Experts of a small language model.
Size: width 128, vocabulary 2048, 6.12M parameters.
Experts: 24 experts in each of 8 layers, a softmax router.
Training: a variant of Muon for the experts, 218M tokens.
Below are experts of layer 6 (counted from 0) of a mixture-of-experts language model. Rows are named gate (a neuron's input weights, with its number), up (a neuron's input weights, with its number) and show model dimensions 0-127. Each number is 128 + 32 x the weight over its row's rms, rounded and kept within 0 to 255.
Before each expert's rows: a language model's description of what the expert responds to. This comes from a sample of Wikipedia text that the model never trained on.

# expert 10
It responds to: Consonant pieces l, k, g, j and un inside words and Slavic or foreign names, as in drunk, Surlica, ask, Al.
gate0 [124 171  79 119 112 189 127 125 144 104 146 181  94 100 153  98 108 136  53  73 164 142  95 150 147 143  20 121 125 142 110  97 104 119 138  82 162  88  96 143 101 181  60 162 135 140 154 150 160 146 127 125 158 143 116 171 166 150  87 158 141 139 118 138  87 144 106 137  98 136  95 108 136 100 134 140  99 139 161 138  47 123 100 140  97 137 119 168 147 106 121 150 101  75 115 131  52  99 137 115 172 173 207 162 107 163 183 123 119 119  86 121 108 111 106 107 102 135 135 162 138 146 189  96  73 131 139  86]
up0 [198 119  89 102 135  93 127 128 131  88 106 155 165 148 128  94  94  91  94 119 152 184 102 126  65 136 155 158 118 131  83 156 109 170 104 124 156  74  99 116 129 130 152 190 141 128 170 121 129 170 137 145 124 153  60  71 156 109  95 130 133  96 158 143  91 135 129 132 178  98 140 135 142 125 116 142 117 113 100 101  76 134 145  99 152 170 152 181 134 145 214 156 139 151  76 196  84 144 180 152 160 125 158  93  88 122 143 126 209 145 108 127 152  78 146 182  78  91 135  95 136  74 153 122 161 131 144 189]

# expert 2
It responds to: Final vowel pieces of names and words like o, a, ia, is, as in Novello, Iowa, Jancо, plus starts pro, stud, serv.
gate0 [172  98 136  92 125 132 130 172  71 124 145 138 163 165 155 114  96 166 104 100 123 131  88 157 126 119 133 122  88 161 129 163 118  78 129 120 156 137  83 118 186 151 171 133 172 153 173  64 100 119 145 188 129 104 123 134 149 127 141  63 199 136 132 141  91 100 107 100 213 149  95 117 142 119 193 120 155 124 152 127 108 120 155 164 188 106  82 207 124 104 193  91 104  96 173 136 116  87 146  81 153 109 111 158  54 107 142 142 111 127 103 118 180 136 116 205  90 145  97 114 157 131 129 149 129 137 139  84]
up0 [ 78  95 148  98 138 140 205 147 125 109 158 100 163 104 209 149 116  76  77 124 123 152 175 195 141 100 138 118 174 119 105 141 127 152 121 162  95 141  55 167 185 156 144  80 161 117 150 112  95 114 143 121  67  81  99 167 131 133 155 139  85  94 122 108  51 164 185 127 131 115 110 134 174 127 121 129 168 111 131 134 128 122 111 112 166  69 102 131 125 150 134 129 156 180 139 142 183 135 134  97 178 135 138 150 150 132 132 175 129 131 131  88  98 182  60 103 114 152  77 139 130 186  64 131 127 167 152 132]

# expert 1
It responds to: Word pieces inside names and words such as Rw-and-a, Montene-gr-in, wh-olly, plus possessive pronouns his, her, their and the unit km.
gate0 [129 175 111  90 143 113 101 148 127 121 148 125 148 168 106 156 147 131 138 145 127 117 141 120 181 109  91 199 143 127  82  99  74  88 128 126 102 117 112  84 118 153 126 176 189 101 107 194 112  87  81 151 101 154 148 160 134 107 102 141 110 166 119 112 163 165  92 129 100  88 114 137 164 163 186 141 184  74  93  67 143 105 101 111  85 161  97 148  79 160  90 100  66 117  95 115 145 148 135 170 121 141  81 131  88 158 118 146  95 161 175  93  87 132 111 107  99 147 125 101  91 145  62 127 152 148  26  90]
up0 [140 115 102 119 145 107 103 138 154 167 131 165  63 112 130  98 140 141 153  66 185  69  94 108 170 157 127 151 111 221 126  89 150 117 158 135 143  88 100 170 123  15 163 164 127 108  88 153 102 117  89  86 114 164 126 143  89  94 128 133 145 120 119 135 146 116 119 117 122 130 137  89 145 126 189 135 139  87  82 129 137  82 137 111 137 101 195 146 165 159 129 171 159 111 135 135 141 177 106 128 125 163 167 127 125 140  93 186  90  77 188 106 126  86  95 120 193 135 147  90 161 189 104 135 132 177 114 153]

# expert 8
It responds to: Opening parentheses before dates or notes, like (19 and (born, and u or at pieces inside words such as lifeguard, refugees, duty.
gate0 [140 163 150 109 134 148 156 134 137 111  85  72 133 131 150  42 123 150 151 163 130 110  98 144 127 128 128 150 111 163 136 140 147 161 154 121 184 108  84 123  78  46 100 144 134 118 178 164 163 162  67 137  93 102 119 182 117 111 127  94 150 135 110 133  87 149  77 146 172 148 134 149 116 142 124 120 132  97 148 163 117 177 106  86 150 101 125 126  66 138 131 135 159  99  78 132 153 142 107 102 157 153 113 128 185 174  94 140 115  89  82  37 184  81 144 156  94 156 101 104 141 100 144 155  45  66  81 156]
up0 [177  93 115 156 132 161 167 153 157 148 126  83 137 171 150  99 186 142 114  98 113 148 167 143 144 106 168 146 148 187 157 171 137 137 113 141 120 148  89 144 145 114 145 109 151 165  86 106 191  80 125 148 107 140 133 153 121  96  89  83  79 103 186 100 162 117 131 113 102  87 167 195 157 106 101  99  98 101 149 154 177 132 132 117 138  60 127 149 100  94 142 127 100 130 133  93 109 159 159 146 125 240 152 140 100  66  82 144 135 138  83 108 153 131  61 134 123 202 128  58 175 127 151 115 120  93 133 127]

# expert 0
It responds to: Word-internal pieces after an initial consonant, especially it in cites, citizens, Universitatea, plus con/cons/cont word starts.
gate0 [140  88 100 164 121 101 156 138 143 169 181 153 122 154 127 102 148 146 160 102 180  96 126  77 183 166 134  90 135 100  61 129  96 178 108  66 153 107 166 101 171 122  83 102 172 157 155 140 109  92 131 115 122 134 129 103 138 150 124 117  71 135 114  54 162  97 188 164 158 116 153  94  86 135 119 109 139  96 149  40 143 133 116 148 138 107 147  83 118 140 165 142 120 114 104 128 128  59  61 185 115 153  98 169 133 125 135 120 136 152 129  70  82 156 147 108 102  76  67 156 138 146 117  84  77  90 133 162]
up0 [ 92 129 100 234 150 123 115 163 176 147 168 150 112  95  89  59 120 114 165  90 145 127 135 152 193 155 150 168 116 123  75 107 109 143 119  99 132 198 147  89 101 118  98  83 111 154 129 109 142  93 153 154  92 126 152 112 103 123 167 153  77 119  92 149 171 102  97 140 142 185 128 132 134 141 112 107  89 149 126 130 143 154 102 164 125 177 143 104 153 104 117 145 150  84  99 212 112 179 118 178 104 119 187 156 129  87 137 172 118 144 165 103 114  92 183 159 139 179 128 155 172  69 142  96 153 181 107 146]

# expert 18
It responds to: The article the and a, plus mid-word pieces like ict, im, reat, as in ultimately, prediction, similar, modern.
gate0 [140 109 102  94  94 135 115 125 150 134 147  78 178 102 149 131  85 126 144 101 111  90  98 142 102 124 133 116 119 136 102  74 130 200  90 152 152 109 168 115  85 188 166 126 138  81  94 138 151 135 178 108  94 158 118 155 134  96 116  67 132  95 139 179 117 115  96 144 190  73 190  96 112 173 103 149 112 125 162 116  59 158 108  98  66 187 115 180 108 122  81  42 163 163 125 160 107 132 180 187  58 146 100 146 158 140 104 112 121 158 102 128 154 160 164 119 141 104 144 167 149 104 170 123 125 101 128 125]
up0 [155 140 138 133 149 100 152 116  57 111 135 100 138 136 144 118 140  62 182 168 162 138 123 142 127 102 155 138 118 166  96 134 151 125 158 182 152 162 130 139 156  87 122 141  83 134 126  93 140 135 169  74 121 117 139 206 135 111 123 138  53  94 104 166 207 137 118 136 182 141 169 170 122  81 160  83 162 101 159 148 100 157 127 139 145 117  93  97 173  51 159 145 130 139 120  66  59 123 162 128 109 142 126 128 202 146 158 150  74 115  86  93 126 202 170 142  64 147 132 115 162 135 110 106 104 153 130 135]

# expert 3
It responds to: Short letter pieces right after a first letter or syllable, such as h-ur-ricane, Sp-ec-ies, B-ut, and word-starts like s, Ar, Br, res.
gate0 [185  86 137 112 108 103  97 126 121  99 138 103 103 148 157 168  98 165 154  55  93 147 148 188 148 149  81  77  95 102 119 188 122 108 148 172 117 172  79 161 109 134 112 149 117 109  82 177 173 110 166 143 115  99  84 114 106  83 131 137 130 192 142 145 177 135  86  72  96 186  72 134  79 124 157 130 113 130  98 146 134  89 142 119 163 170 139 103 111 194 166 114  97 166  99  83 109 142 104  44 113 125 126 119 161 160 114 163  47 120 113 114 115 103 126 116  93 151 124 104 139  93 102 131 166 180 134 132]
up0 [105 168 171 152  96  83 109 116 133 131 177 176 175  92 132 133 118 103 131  88  64 147 130 196  57  96 147 166 120 106  73 144  76 147 104 103 164 169  96  56 126 101 127 205 153 175 151 122 117 116 148 186  91 141 163 145 104  67  81 149 126 183 163 151 122 103 130 177 153 149 107 144 168 126 150 159 153 173 116 156  78 143  91 122 154 118 142 136 144 134 152 143  48 110 143 121 119 130 151 114  93 143 109  97 152  83 145 101 131 169  47 142 112  86 142 123 114 121 155  65 113 131 106 140 111 105 125 144]

# expert 5
It responds to: Suffixes ic, ian, al, ical, ish, ese and words like American, German, World, National, as in cho-ic-es, Egy-pt-ology.
gate0 [190 146 178 154  82 111  92 102  93 162 118 137 111 125 154 139 104 161  98 154 110 152  96 145 115  82 102  61 141 141 102 170 171 131 121  88 143  72 114 111 162 189 120 104 126 180 160 139 146  99  77 150 112 120 112 105  92 131 117 167 169  57 158 102  80 152 146 147 150 127 101 118 101 145  96  87 143 119 181 129 117 152 141 102 140  74 133 186 130 147 110  95 119 169 181 180 165  71  83 166 179 114 135 142  67 105 170  77 174 105 143 133 167 136 120 129 191 161 157 170 152 158 103 121  85 134 169 143]
up0 [ 48 210 193 156 156 101 148 128 111  83 122 165 103 169 108 140 108 153 119 150 130 166 105  82  77 115 110 119 178 173 123 112 144 196 154 121 147  99 148 115 105 141 102 123 163 123 117  88 199  60 114 135 162 101  94 116 150 120 129 167 151 139 160 127 131 146 162 100 159 152 190  92 126 136 143 101 153 145 175 110 168 140 125 136 117 148 138 132 137 191 163 114 153 131 212  76 137 161  89  75 127 155 100 120 154 111 152 127  95 121 166  70 154 120  89 112 136  84 122 137 176  79 111 163 155  90 112  76]